{
  "n_layer": 9,
  "d_model": 448,
  "n_experts": 20,
  "experts_per_token": 2,
  "d_expert": 96,
  "d_shared_expert": 320,
  "activation": "swiglu",
  "moe_layers": [1, 2, 3, 4, 5, 6, 7, 8],
  "router_score": "sigmoid",
  "normalize_top_k": true,
  "routed_scale": 1.0,
  "balance_loss": 0.000169,
  "balance_bias": true,
  "init_std_router": 0.00725,
  "lr_router": 0.000481,
  "n_head": 7,
  "n_kv_head": 1,
  "head_dim": 64,
  "vocab_size": 4676,
  "norm": "layernorm",
  "norm_place": "pre",
  "norm_eps": 1e-06,
  "positions": "rope",
  "rope_base": 10000.0,
  "rope_fraction": 1.0,
  "qk_norm": true,
  "attn_scale": 0.125,
  "tie_embeddings": false,
  "parallel_block": false,
  "init": "normal",
  "init_std_qkv": 0.0182,
  "init_std_o": 0.0,
  "init_std_up": 0.0182,
  "init_std_down": 0.0,
  "optimizer": "soap_variant",
  "lr": 0.00188,
  "beta1": 0.95,
  "beta2": 0.99,
  "weight_decay": 0.067,
  "lr_head": 0.00297,
  "grad_clip": 1.0,
  "warmup_steps": 94,
  "schedule": "wsd",
  "decay_fraction": 0.625,
  "decay_shape": "linear",
  "final_lr_fraction": 0.1,
  "batch_tokens": [16384, 32768],
  "seq_len": 1024,
  "doc_mask": false,
  "train_tokens": 285600000,
  "steps": 12586,
  "dataset": "wikipedia_en"
}
Below are experts of layer 6 (counted from 0) of a mixture-of-experts language model. Rows are named router (the router's row for the expert), gate (a neuron's input weights, with its number), up (a neuron's input weights, with its number) and show model dimensions 256-319. Each number is 128 + 24 x the weight over its row's rms, rounded and kept within 0 to 255.
Before each expert's rows: a language model's description of what the expert responds to; "comes after" lists some tokens at least twice as common just before its tokens as in all text. This comes from a sample of Wikipedia text that the model never trained on. Tokens count by the router's weight.

# expert 13
It responds to: Pipe separators in tables, colons after infobox labels like Born: or Campus:, semicolons, and month names in dates.
comes after: "\n", " ", " 0", ")", " 1", "%"
router [147 120 159 140 136 114 113 100 132 113  89 162  87 145 101 138 148 104 135 140 172  98 178 158 154  97 141 146 175 112 123  97 161 152 144 143 143 149 101 144 117 154 111 120 116 137 133 111 109 112 130 121 146 129 100 139 122  86 122 109 116 140  95 169]
gate3 [132 125 134 129 135 115  99  90 130  66  71 117 114 115  91 141 132 145 125 109 149 130 144 165  98 160  82 158 150 109 119 172 132 144  98  72 110 165 121 125 139 161 113 113 109 127  92 128 121 103  84 104 124  96 101 125 137 166 129 149 156 101 138 108]
up3 [130 151 102 111 121 134 133 155 100 132 169 178 128 129 130 139  88 134 142 139 114 123 133 127 111 121  99 113 156  92 140 132 143 135 157 115 105  87 127 119 173 130 119 118 141 126 114 119 140 165 170 146 135 107 121 138 128 145 130 140 128 115 163 119]
gate4 [136  98 147  94 163  99 163 110 135 143 141 126 140 183 137 115 124  90 107 178 121 112 136 111 140  89 151 159 126 154 135 109  93 118 136 145 149 105 129 156 111 169  90 127 102 143 115 107  92 131 108 120 145 106 116 128 112 130 132 105 160 119 144 104]
up4 [151  89 128 143 126 107  95  88 171 131 137 129 166 111  83 177 161 131 133 138 151 120 139 118 129 214 105 103 107  84 108 135 118 125 128 159 124 121 144 140 118 141  69 152 111 125 129 119 140 146 125 126 111 138  69 183 130 121 154 115  79 124 148 111]
gate5 [124 145 111 125 138 126 165 143 104 162  95 100  78 114 159 118 143 184 109 143 144 149 141 131 118  69 139 122 125 156 141 107 136  92 156 130 104 124 124 117 148 175 160  85 130 104 143 150 132 111 150 164  96 142 111 101 130 139 145 107 135 116 130 168]
up5 [159  76 149 129 140 122 126 129 128 145 145 130 118  74 136  90 132 117 152 120 181 145  82 126 105 168 114 132 119 143  91 115 127 131 139 126 151 153 131 116 150 100 105 118 113 160 141 125 149 165 173 139 136  96 144 116 132 150 144  78 144 112 166 134]
gate6 [140 149 146 131  92 130 133 132 145 143  90 136 132  71 120 113 157 138 114 134 141 124 112 173 136 132 114 120 135 159 131 111 157 134 157  95 126 133 113 162 146 127  85 142 134 135 147 123  75 130 129 129  96 169 161 113 109 110 125  81 102 130 156 108]
up6 [125 129  91 169 161 151 144 132 167 131 157 186  90  74 153 149 118 119 119 155  87 117 102 158  94 125 137 140 126 159 116  91 123 118 140 129 108 144 121 104 134 116 112 149 121 186 130 151 164 114  89  98 111 189 171 134 142 169  96 159 150 105 170 128]
gate7 [105  87 142 130 155 122 162 123 153 115 120 144  90 150 137 112  88 126 132 118 152 141 102 132 147  98 115 161 127 141 118 176  98 138 109  84 116 142 114 148 160 129 139 123 126  88 104 126 100 128 110 154 123 137 132  97 134 123  93 122  99 138 129 104]
up7 [118 157  59 165  92 134  70 109 138 145 100 124 123 152 145 135 149 122 146 137 122 114 150 141 124 138 135  95 121 125 126 115 139  99 142 111 125 156 121 134 115 124 115 103  74 135 123  76 122  82 116 108 117 126 120 120 154 152 114 146 138 149 103  96]
gate8 [113 146 146 119 124 152 112 138 126 137 112 165 105 108 128 102 139 116  91 121 129 116  95 124 138 116 108  92 117 119 119 123 148 175 135 160 122 114 106 124 130  78 154 151  99 110 104 156 159 142 154 106  81 131 133 153 127 131 130  67 147 141 177 109]
up8 [105 100 122 129 158 107 135 136 143 141 124 111 101 108 114 132 137 166 108 145 137 132 120 113 154 129 146 122 139 151 140 145 104 118 152 106 140 108 140 114 114 132  59 181 122  92 135  82 155 137 159 131 131 126 116 101 154 114 146 120  77 148 173 136]
gate9 [123 125 129 132  98 129 175 122 108 132 147  98 116 141 134 168 111 129 160 122 129 117 109 142 154 121 149 115 188 147 133 132 120 144 114 111 103 143 140 134 133 131 119 144 125 143  99 105 122 144  79 186 137 156 172 130 104 114 132 139 138 152 144 111]
up9 [127 121  94 161 150 109  90 165 168 138 115 132 123 156 126 146  66 156  68 178 114 175 128 146 137 170 166 128 115 146 123 135 111 130 152 138 154 149 139 152  89 119 117  65  66 142 118 112 103 129 138 105 141  83  95 145 124 110 155 124 126 129 118 156]
gate10 [161 140 141 113 109 110 144 133 139 109 116  93 114 125 145 122 112 156 111 103 143 101  98 137 111  89 143 114 162  81 139  99 122 151 156 106  82 122 151 137 121 123 108 144 118 143 110 128 145  92 116 112 115  96 179 177 155 154 129 146 111 143 122 179]
up10 [140 124  92 111 155 108  84 123 118 109 127 104  97 114 117 154 115 118 133 146 171 102 108  81 165 135 157 125 124 145 121 169 155 162 104 149 164 121 171 123 104  99 125 112 141 138 125 168 106 156  75 138 128 149 127  96  94 160 117 133 108 104 103 105]
gate11 [109 121 103 115 155 176 106 138 116 104 106 104 140 114 116 147  90 163 123 138 131 137 172 119 178 116  98 131 157 117 106 170 115 151 133 115 132 130 109 141 136 128 151 150  85 110 111 145 115 125 120 124 164 130 141  76  94 148 128 126 157 158 100 105]
up11 [101 180 136 158  94 128 139  78 117 113 122  94 104 142  84 135 121 150 159 116 125 113 127 134 144 157 129 134 133 109 168 120 127 118 116 132  94 148 164 148 121 126 136 151 168  84 120 120  86 102  72 159 115 133 101 121  99  83 137 148  90 106 137 133]
gate12 [125 129 128 135 105 118 129 133 158 144 191  98 131 134  79 107  99 126 181 128 183 132 162 133 156 110 106 125 106 130 144  91  87 162 131  87 131 145 173  77 165 141 134 129  99 136  99  72 143 135 174 152 124 155 114 151 113 119 147 115 119 111 110 140]
up12 [ 79 122 177 100 128 149 154 144 105 146  87 119 102 107 127  78 124 179  73  90 152 171  99 155 119 138 118 127 142 122 125 139 133 115 105  86 140 111 118 104 121 138 140  97  81 181 136 110 129 122 130 110 126 102 120 128  92 147 152 130 135 132 130 106]
gate13 [125 161 109 141 131 151 133 110 162  89 132 149 141 163 127 188  96 140 160 136 122  85 107 141  89  72 149 134 113 141  86 103 127 128 135 122 136 140 107  98 160  97 121 123 141 120 119 126 156 144 158 102 151 154 112 113 109 110 185 112 128 136 113 159]
up13 [ 85 152 127  91 116 118 143 146 129 116 138 125 106 108 186 171 106 125 173 125 123 118 113 113 148 144 136 110 103 159 114  68 130 137 143 124 169 128 133 141 142 102 145 151 159 119 180 134 136  72 146 133 118 148 113 150 111 155 133 103 109 115 114 135]
gate14 [ 94 131 153 159 167 154 164 136 101 104 143  91 133 149 110  90 119 130 113 168 141 107 130  85 153 114 149 153 152 125 105  97 120 121 144 146 108  99 113 157 134 111 125 113 121 156 153 100 122 116 124 103 145 144 101 133 108 112 131  90 142 138 155 145]
up14 [143 124 136 121 146 121 143 120 158 142 111 103 152 126 151 150 108 129 151 112  96 151 147 126 138  94  86 171 126 134 127 132 125 157 139 150 118 131 120 146 111  81 164 142 152 138 104 148 167 140 122  99 134 163  71 127 113 141 117 154 147 130 114 173]
gate15 [102 166 134 117 154  52  87 129 143 120 126 106 162 117 137 129 113 114 116 139 115 155 118 101 145 101 115  95 131 114 121 107 147 108 117  64 110 160 140 148 180 183 122 116 140 200 131  92 130 134 163 140 125 137 112 109 119  84 180 125 167 134 120 143]
up15 [159 118 122  81 121 100 131 111 115 164 116 113 116 116 148  91 116 161 104 152 154 110  85 128 165 107  78 107 104 129 103 110  82 171 105 140 116 127 178 164 136 102 119 142  92 115 118 109 110 124 103 139 118 170 133  88  93 172 156 124 155 120 141 133]
gate16 [112 156 132 105 142 110 117 153 139 121 124 175 122 168 118 157  68 147 122 116 121 126 132 121 171 138 123 135 135 128 146 142 160 122 117 130 109 149 127 126 142 149 137 146 139 151 107  96 171 163 138 133 113 115 145 133 120 138 122 126 140 148  82 161]
up16 [143 128 136  93  86 150 185 132 124 141 153 121 120  93 153 121 100 140 132 117 122  86 144 114 164 105 153 115 158 126 143 103 151  93 114 162 108 114 161 145 137 132  94 164  90 121 151  90 143 117 146 158 107 141 100 113 128 118 133 141 104 166 101 131]
gate17 [107 164  94 119 135 138 120 149 125  77 119 136 131 141 129 117 121 155 123 127 126 122 176 112 123 138 146  73 124 135  82 122 179 136 115 121 108 138 149 161 158 109 148  80 140  98 113 136 128 144 157 181 103 148 127 119 108 137 111  91  90 137 131 106]
up17 [ 78  48 122 139 121 118 128 117 127 124 127 135 123 148 132  93 161 131 114 141 169 149 106 108 142  93 180 140 103 116 108 158 134 148 143  86 141 144 135 172 130  86 131 171  99 132 167 154 152 146  75 149 141 137 142 114 107 134 141 120 156 110 129 123]
gate18 [127 160 141 121 130 147  89 100 110 136 114 105 130  80 121 154 139 146 149 125 141 115 111 126 137 152 149 122 150 118 124 164 155 144  87 135 146 127 127 127 131  58 115 116 120 109 136  69 155 123 144 126 144 154 174 125 132 148 140 136 163  69 174 130]
up18 [120 134 143 153 132 103 165  82 167 151 183 114 153 109 142 121 112 132 131 111 105 162 161 103 146 155 103 116 124 136 142  94 127 171 145 123 167 136 104 143 104 137  76  94 122 130 119 162 169  94 141 117  95 117 182 119 120 129 130 106 131 151  98 134]

# expert 0
It responds to: Prepositions and infinitive "to" after verbs, also modals and line-opening list dashes, as in "part of", "managed to", "funded through", "would", "- Directed by".
comes after: "\n", "ed", "s", "ated", "ation", "ing"
router [118 134 146  97 159  68 102 100  99 134 127 106 127 125  58 149 154  87 134 109 172  81 158  96 155 146 163 184 106 139 114 123 146 101 130 119 149 122 125 110 144 135  80 152 102 125  99  98 138 150 180 124 115 139 132 117 141 113 130 121 182 123  99 138]
gate3 [184  97 136 129 122 116 105 158 108 150 148 134 116 135 144 172 134 157 160 129  84 127  90 122 160 129 114 127 128 114 134  97 148 135 138 133 140 121 166 149 135 147 124 130 148 147 126 125 146 128 117 123  79 125 136 178 102 114 108 110  90 129 129 125]
up3 [137 152 109 166 123 102 154 106 130 126 132 137  63 126 125  90 151 141 130 163 147 117 145  90 124  90 130 130 146 105 112 134 154 115 187 131 138 143  90  96 119 137 133 133 123 149 104  82 118 148 131 168 130  72 141 107  96 125 126 132 130 106 149  75]
gate4 [117 123 118  96 139  74 121  89 127 114  94 138 143  95  94 113 136 138 145 140 139 149 136 118 168 140 136 111 103 132 155 138 153 132 135 106 139 122 123  85 125 180 144 138 131 112 162 136 129 203 137 111 139 116 160 166 124 124  94 148 131 124 108 133]
up4 [136  95 151 136 141 110 156 111 140 131 152 138 130 123 141 118 126 127 154 103 131 106 126 108 127 114 124 119 101  80 128 167 147 136 133 163 158 172  86 141 148 122 137 133 150 119 128 112  83  95 126 135 118 106 111 163 124 149 120 115 117 114  98 115]
gate5 [133 104 122 103 141 109 142 124 163 128 105 141 124 118 145 135 116 159  96  98 190  48 147 116  79 139 158 155 106 155 136 106 129 166  86 107 146 119 168 128 159 123  99 176 116 155 122 141 140 122 203 111 137 124 120 133  89  81 134 165 131 135 147 152]
up5 [103  77  89 149 146 103 120 139 156 114 125 119 151 154 109 160 125 106  99 133  93 149 123  81 101 113 146 148  78 130 123 102 106 114 164 131  69 180 127 125 142 145 143 108 117 154 131 149 105 115 170 110 120 135 145 142 125  84 102 113 163 138 147  94]
gate6 [113 139 140 136 118  93 135 131 142 190 152 139 150 138 132 101 147 149 161 141 130 109 111 116 152 173 155 133 140 111 131 147 104 143 139 142 139 135 126 179  65 135 129 114  94 134 139 142 157  93  99 134 111 118 108 122 136 151 172 133 127 130 134 118]
up6 [ 68  85 119 134 140 140 172 192 110 132 105 140 158 125 112  93 125  96 142 137 123 138 125 127 133  97 145 127 125 101 159 155 141 148 135 111 153  78 138 149 165 127 152 135 119 124 117 123 133 116  76 126 137 121 104 103 149 124 121 128 103 144 158 133]
gate7 [ 97 150 126 132 136 152 116 127  92 131 111 100  79 138 118 123 151  88 150 106 158  95 113 136 146  81 133 126 149 122 160 126  94 158 152 113  83 133 128 117 132 121 147 129 155 122 119  94 121 119 120 120  81 133 121 129 147 152  86 115 119 151 132 152]
up7 [137 100 152 129 165 150 178 144 152 151 117 140 158 149  61 104 166 128 145 134 119 144 151 101 122 113 141 144 108 135 147 132 131 114 124 120 128 109 116 120 114 100 116  81 149  91 116 144 135 137 130 142  91 126 157 153 109  79 118 117 133 135 136 151]
gate8 [162  87 149 117  84  78 154 141 141 177 164 115 130  93  99 133 105 142 121 102 109 141 148 133 140 163 107 107 103 148  85 130 187 110 126 121 123  99 115 151 139 110 144 135 115 116  95 152 126 102 108 138 130 105 117 113 117 139 130 135 160  83 141 107]
up8 [126 104 100 134 218 106 142 139 141 163 130 137 164 148 121 125 111 107  66 102 137 109 136  94 162 169 134 114 123 127  90 128 122 104 151 108 120 129 127 137 124 140 150  91 121 165 142 162 138 152 101 100  98 117 172 123 171 109 119 125 152 145 122 110]
gate9 [126  78 116  98 137 145 118 104 109 144 165 154 169 131 131 148 116 145 121 159 148 126 119 145 130  89 126 104 114 132 122  82 148 159  97 128 135 119 133 171 136 152 179  90 121 126 120  97 150 144 145 135 118 166 140 115 148 110 116  96 125 162 141 171]
up9 [130 126 118 164 155 120 126 159 130 135  95 122 150 147 105  90 111 172 110 100 102 141  98  92 131 153 158 165 125 129 128 132  82 119 124 144 122 125 106 137 137 157 128 172 127 145 165 142 140 111 122 104 151 139 114 135 125 125 130 161 113 139  95 118]
gate10 [ 55 111 160 134  90  93 134 127 100 123 107 181 108  88 117 145 106 152 133 115 117 125 115 114 121  76 129 152 159 110 121 186 109 114 129 141 117 143 135 139 107 112 118 118 148 157 126 155 148 121 103 128 130 137 124 104  92 116 139  94 146 111 111 131]
up10 [113 107 109  95 139 122 120  98 130 102 142  66 132 149 141 136 171 137 129 171 108 156  97 138 101 133 119  91 158 109 144  94 121 171 137 161 156 131 156 114 135 105 123 142 139 170 172 136 145 145  86 155 169 141 122 142  96 171  71 127 154 152 129 130]
gate11 [ 79 153 123 111 162  99 117 127 183 188 154 172  86 121 132 135 136 116 121 121 126 122 139  90 102 170 142 125 123 116 144 125 149 171 181 148  96 111 110 149 100 181 109 123 157 101  61 118 149 137 139 146 137 146 116 121 118 120 123 130 147 150 107 145]
up11 [105 127 106 111 143 130 105 102 128 115 125 154 139 160 127 130 117 148 173 117 141 132  92 144 131 114 165 118 137 162 161 144 144 125 120 135 152 100 169 140 156 106 107 139 188 155 106 141 115 120 139 152 108  96 147  71 109 115 138 154 135  94 102 120]
gate12 [151 155 149 150 170 144 129 134 144  98  99 155 172 109  97  79 134 132 145 135  88 142 122  95 132 133 136  98 101 115 148 152  80 104 138 135 138 122 129 152 134 121  91 158 150  97 108  71 131 115 136 129 148 142 127 143 130 104 117  86 113 105 146  93]
up12 [112 114 105 112 151 135 108 133 109 136 143 135  92 122 156 155 135 157  65 155 120 114 130 109 153 144 108  94 103 142 132 123 121 126 129 153 114  77 128 125 116 133 163 132 116 113 161 125 118 135 113 107 122 120 110 112 130 121 123 116 165 135 127 104]
gate13 [100 126 131 134  91 135 164 103 167 120  94 104 129  83 192 139 152 115 126 141 127 117 128 130 113 126 117 152 159 136 163 102 127 136 162 116  56 139 142 112 122 133 129 139 146 107 161 148 115 112 164 106 102 166 130 138 129 104 162 126 104 141 141 132]
up13 [114 112 141 121 131 138 120 173  91 143 157 120  80 162 109 128 136 147 128 143 151 110 122 128 153 169 142 153 110 136 110 135 182 186 147 130 120 121  92 109 105 139 126 122 144 148 119 174  94 127 155 113 148 128 116 137 135 136 130  72 133 138 129 127]
gate14 [146 125 118 109 175 118 141 142 128 127 137 133 147 137 109  96 115 119  94 167 108 101 139 157 135 135 164 152 112 132 159 136 141 126 157 126 169 131 125 102 129 101 166 142  85 134 102 171 127 165 127 128 153 118 132 146 142 105 146  82  96 135 150 148]
up14 [114 178 143 126 122 140 178  94 162 129 141 155 111  89 151 154 137 117 151  91 135  84 166  95 144 132 140 137 117 102 127 122 116 111 139 132 116 136 144 103 123 144 123  92 128 177 173 155 112 105  93 159 169 103  88 176 165 123 156  96 173 126 140 120]
gate15 [117  76 152 135 161 146 147 152 117 119 112 105 104 138  88 125 116 114 150 144 124 100 112 168 100 124  75 120 107 175 116 157 122  90 120  89 123 129 155 181 121 140 129 136 113 101 109 133 135 114 102 106  84 134 124 130 159 112 108 125 113 105 142 150]
up15 [126 131 141 121  93 163 154 128 108  88 156 148 160 118 167 136 134 176  65 124 135 137 133 135 122 114 141 148 146 130 154 118  95 122  92 138 142 121 137 126 180 184 143 141  96 120 117 106 141 121 124 125 125 154 153 124 128 167 155 101 128 115 103 141]
gate16 [130 126 119  99 132 153 156  94  89 165 101 127 104 149 141 138 145 157 124 118 123  75 139 136 125 168 140 129 135 111  86 159 112 102 112 112 141 116 108 124  90  83 115 142 156 110  78 117 156 165 165 151 134 143 116 129 130 117 119  60 154 132 141 164]
up16 [140 104 127 151 136 116  92 165 125 114 100 153 126 151  97 129 123 115 126 139 114 123 127 112 114 112  98 147 126 111 124  80 151 100 151 105 114 156 150 129 137 174 134 148 129 119 151 105 138 158 119  98 111 118 129  89 176 187  98 142 108 136 115 131]
gate17 [104 111 120 145 132 124 141 129 125  85 134 155 111 161  96 141 122 172 164 138 103 142  94 118 173 129 168 143 162 121 119 107 162 156 152 154 133  69 149 120 109 131 108 142 113 113 142 133 133 133  83 106 141 149 103 146 183 103 146 103 126  91 129 107]
up17 [133 142 120 141 135 110 110 116 130 116 156 146 132 146  75 163 151 168 135 126 123 119 134 115 140 109 178 121 129 153 123 111 116 156 133 100 104  83 190 158  91 139 193 124 119 175  99 183 171 104 142 134 143 128 146 123 137 118 121 109 110 132  83 117]
gate18 [ 99 149  99 158 132 125 120 102 142 151 134 135 139 139 162 112  99 152 116  74 127 143 129 120 101 155 118 123 190  97 136 136 133 151 112 129 150 130 139 138 140 125 177 134 146 138 161 129 126 139  92 150 142 130 129 143 148 143 127 116 203 131 110 157]
up18 [143 128 155 135  79 129 143 137 107 111 136 149 110 132 129 148 130 108 114 122 158 179 127 147 141 153 157 140 112 113 152 122  91 100  79 126 131 159 123  89 145  73 149 138 156 117 113 108 139 138 147 117 135 156 111 152 141 157 138 157  98 121 134 109]

# expert 6
It responds to: Line breaks, full stops, opening parentheses and quotes ending sentences, list items and table rows, including the periods inside "U.S.".
comes after: "\n", " |", ".", "==", ")", " =="
router [139 133 169 105 142  98 113 119 134  95 120 114 115 121 110 130 156 104 152 108 172  92 155 167 142 112 116 140 151 121 118 123 106 102 164 118 125 120 110  95 164 146 146 150 102 136 115 116 141 151 161 112 130 105 168 145 149 109 118 123 141 128 124 141]
gate3 [142 121 166 129 104 111 116 104 115 141 109 109 141  85 152 138 158  99 163  92  79 111 127 133 137 149 132 136 145 104 134 145 154 145  68 133 116 125 117 111 115 112 119 128  76 115 135 139 156 154 156 132 144 112 161 133 151 103 125 113 108 124  79 120]
up3 [117 136  85  72 120  91 127 174 197 142 133 149 149 107 126 168 166 138 116 176 144 144 137 143 134 104 164 163 124 174  99 157 116 115 162 157 121 142 107 129 111 168 110 113 144 187 139 101 179 161 136 147 130 163 134  86 158 133 143 121 128 130  75  96]
gate4 [123 163 115 106  98 129 130 138 106 125 155 117 125 104 165 113 131 156 113 137 126  94 135 140 141 142 152  80 172 101 181 135  99 158 134 130 100 128 147 109 152  77 129 103 158 170 164 184  79 119 153 114  75 167 156 122 148 100 144  90 171 151 132 165]
up4 [119 141 155 125 166 103 172  91 103  70 146  88 160 136 109 130 149 140 121 106 149 107 121 143 131 108 118 127 128 128 120 102 130 115 162 131 127 155 118 122 146 129 138 175  87  98 117 153  94 116 126 135 118 130 158  97 134 133 103  81 118  99  82 137]
gate5 [137 130 131 135  68  86 159 167 183  93 136 124  97 131 130 109 108  73 156 120 166 112 136 133 119 112 144 102 120 128 157 134 107  68 152 119 143 151 130 150 109 132  95 118 165 147 136 132 142 120 125  94 133 116 189 115 116 128 147 140 113 160 158 162]
up5 [124 136 137 126 145 131 118 122 146 103 109 175 142 179 134 132 118 117 147 143 130 121  80 140 150 139 112 138 147 104 124 111 108 165 143 184 120 161 134  79 149 142 152 127 144 154 123 153 109 119 146 126 125 144 142 172 121 116 149 129 159 144 162 173]
gate6 [140 125 162 169 127 103 140 157 110 127 114 125 120 148  85 130 123  75 144 120 134 159 137 133 122 141 132 122 143 151 116 128 155 144  89 115 135 144 139 157 146 160 112 130 112 113 111 129 145 142 124 132 122  87 108 146 121 111 128 104 113 127  96 120]
up6 [155 132 140 156 110 139 101 136 118 121 157  91 144 142 110 103 157 137 108 133 101 141  96 125 135 160 143 112  99 143 110 111 140 166 151 172 110 154 138 177 101  94 132 126 160 148  90 149 114 101 168 115 108 137  96 103 128 163 122 117 135  94 134 142]
gate7 [166 134 132 132 111 120 123 148  91 127 111 152 126 128 134 109 167  63  95 105 150 142 153 109 133 132 156 158 142 136  99 124 131 115  97 147 114 119 148 126 109 123 153 105  93 156 160 137  99 148 114 132 130 113 132 118 115 151 126 112 117 134 143 155]
up7 [180 146 134 151 142 112 115 139 138  94 147 100 119 116 155 162 109 177 157 120 127 126 112 106 119 143 131 125 129 156 126 158 136 115  91 113  99  91 112  97 118 113 125 140 168 154 123 143 111 134 137 105 140  99 157  76 167  75 160 119 117 148 118 114]
gate8 [107 121  81 146 117 147 110 106 133 135 120  96 117 133 148 114 131  99 133 156 111 104 111 109 105 154 102 129 154 170  93 120  92 151 122 139 121 107 125 166 132 129 131  95 122 133 119 148 113 113 134  74 104 159 205 145 159 112 128 148 136 133 131 165]
up8 [145 125 120 157  99 139 151 100 139  81 152 115 126 155 138 120 186 157 115 143 137 119 120 111 105 175 141 119  90 103  77 163 118 129 122 146 114 117  93 117 107 117 107 110 107 125 133 120 141 128 143 176 145 136 174 157 127 110 110 146 116 127  95 160]
gate9 [118 127 139 129 123 189 154 141 134 134 112 117 130  76  70  87 144 145 134  93 147 148 160 156 122 126 100 130 139 106  98 106 128 134 160 177 116 138 142  87 121  97 146 103 115  96 136 123 152 118 165 107 151 135 140 152 145 119  95 136 128 131 139 153]
up9 [152 128 111 143 111 106 157 177 118  90 101 146 135  98 133 145 133 152 118 116 161 130 151 144 126 131 135 155 124 118 134 147 100 134 115 126 124 116 119 103 127  77 161 182 137 111 164  51 132 112 127 175 126 145 172 128 121 132  97 127 107 122 163  94]
gate10 [140 146 128 148 106 118 122 132 140 144 154 120 141 117 110 164 115 177 196 126 146 139 131 137 113 119 154 155 133 129 105 130 114 134 175 106 116 123  80 120 166 113 125 112 127 119  99 133  98 145 101 154  96  73 145 137 108 126 143 124 151 107 144 167]
up10 [143 113 159 124 142 115 114 187 124 138 151 120  73 125 123  80 134  75 131 151 128  86 170  98 103 138 159 112 156  71 128 131 161 111 135 101 113 146 139 147 156 109 121 141 112  99  83 135 131 120 129 114 143 149 150 135 156 158 147 117 144 136 165 120]
gate11 [104 110 134 141 102 130 123 156  94 134 138 170 105 155 152 130 117 129 140 136  84 138 111 127 128 130  94 173 123 121 117 114 120 153 110 103 130 106 117 153  98 144 109 140  94 126  85 193 159 171 139 121  95 123 105 112 160 115 128 105 140 146 135 129]
up11 [121 131 110 135 125 157 128 157 117 164 145 141 167 142 154 142 157 157 175 133 162 148 133 117 133 128 120 139 146 102 121 107 134  88 146 136 107 120 185  88 172 147  72 124 111 173 136 146  97 151 138 170  95 129  96  95 107 123 157 184  75 115 134 165]
gate12 [100 136 155 132 144 118 115 151 113 114 100 162 144 141 100 175 128 143 140  85 123 106 106 124 121 136 139 105 170 115 108 182 115 135 172  98 131 100 140 168  85 144 137 133 118 108 114 119 124 128 148 120 149 122 135 143 119 128 149 119 117 143 106  78]
up12 [143 137 109 145 128 134 147 117  88  72  77 139 112 130 140 103 179 139 127 122 151 142 122 142 142 126 146 150 184 175 186 146 151  74  98 111 151 107  73  78 150 113  97 148 128 124 177 144 157 112 141 151  98  91 153 130 115 143 128 163 129 143 122 176]
gate13 [152 107 136 140 105 125 116 105  83 102 149 147 150 190 129 126 132 148 138 122 137  79 159 112 135 104 108 106 145 107 118 149 130  85 152 134 110 131 144 135 135  76 162  97 114 170 114 132 138 119 115  93  99  95 184 107 129 130 144 145 136 136 167 155]
up13 [ 76 164 155 155 134 142 121 116 111 136 146 141 146  94 134 140 154 141 156 107 131 114 145 104 173 126 113 142 119  92 119 141 163 117 127 164 113 127 131 154 138 137 183 114 135 187 152 124 164 146 103 118 128 124 121 107 162 162 104 122 103  82 113 174]
gate14 [103 142 129 112 121 117 148 125 113 101 132 140 146 144 129 136 125 131 124 118 122 134 136 134 145 103 103 136 112 129 152 131 111 119 129 143 120 115 141 126 112 135 136 117  86 155  79 116 179 131 127 125 133 163 136 114 137 124 146 111 106 199 109 112]
up14 [139 127 127 113 157 111 114 134 123 133 122 134  98 144  87 130  97 163 108 110 122 127 122 126 183 138 160 103 119 139 125  90 104 126 138 141  96 132 126 123 119 121 107 137 111 163 138 112 153 169 109  91 121 124 116  98 103 157 136  77  76 104 132  92]
gate15 [126 107 116  98 121 120  80 130 121 158 106 171 127 132 109 140  97 120 104 142 133 133 125 134 104 181  84 147 135 112 145 132 113 146 125 143 145 130 137 113 106 130 136 125 127 141 144 111 109  78  92 124 111 114 153 130 125 167 124 156 170  97 151 135]
up15 [122 150 125 105 135 123 128 153 159 148 104  94 139 165 143 126 124 121 112  92 117 114 132 134 126 154 120 134 101 121 129 113  89 146 120 108 121 126 139 144 134 133  90 119  71 114 138 121  99 115 152 140 128 137 175 128 130 141 156 148 119  87 110 136]
gate16 [112 134 102 143 100 162 104 119 126 166 161 113 163 132 126 108  83 113  91  94 127 145 135 158 117 113  96 101 166 155 160  62  68 104 136 125 123 127 121 122 129 137  97 148  99 119  93 139 132 121 161 131 149 124 102 123 146 127 123 137 128 124 126 117]
up16 [111 172 135  86 139 108 145 101 104 145 116 162 112 128 107 119 123 108 114 159 162 152 108 152 116 145  80 151 120 112 124 145 182 110 123 148 139 130 155 167 117 172 114  88 184 115  98 115 151 122 113  64 113 107 117 124 110 103  74 132 107 173 159 165]
gate17 [107 114 128 131 131 155 142 103 142 102 156 171 155 104 129 131  90 151 161 105 137 105 171  85 133 132 117 167 100 153  88  97 142 158 137 159 144 178 129 125 116 132 124 140 112 140 139 102 126 128  97 136 146 128 108 124  58 101 121 118 166  61 120 143]
up17 [120 124 173 100 205 145 204 129 114 110 124 140 146 137 172 131 146 101 154 162 135 131 121 145 188 153 149 134 170 109  96 123 135 135 143 121 151 140 124 157 131 126 157 141 121 111  96 110 101 102 123 103 142 123 118 134 154 108 119 142  93 115  95 116]
gate18 [157 166 145 173 122  77 144 193 136 124 115 116 125  91 126  98 161 123  91 170 145 166 137 120 127 121 115 123 113 125 122 139  96 133 168 109 153  98  96  98 142 148 133  73 102 148 133  91 109 120 161 118 109 126 129  77 112 111 134 136 110 155 136 161]
up18 [156 145 148  66 108 132  60 133 109 168 103 116 130 135 121 162  89 112 122 145 155 104 137 168 103 128 112  89 136 130 114 116 164 148 133 116  80 120 140 115 124 111 104 134  97 130 151 116 110 140 129 125 121 114 153 129 123 147 132 129 125 123 151  77]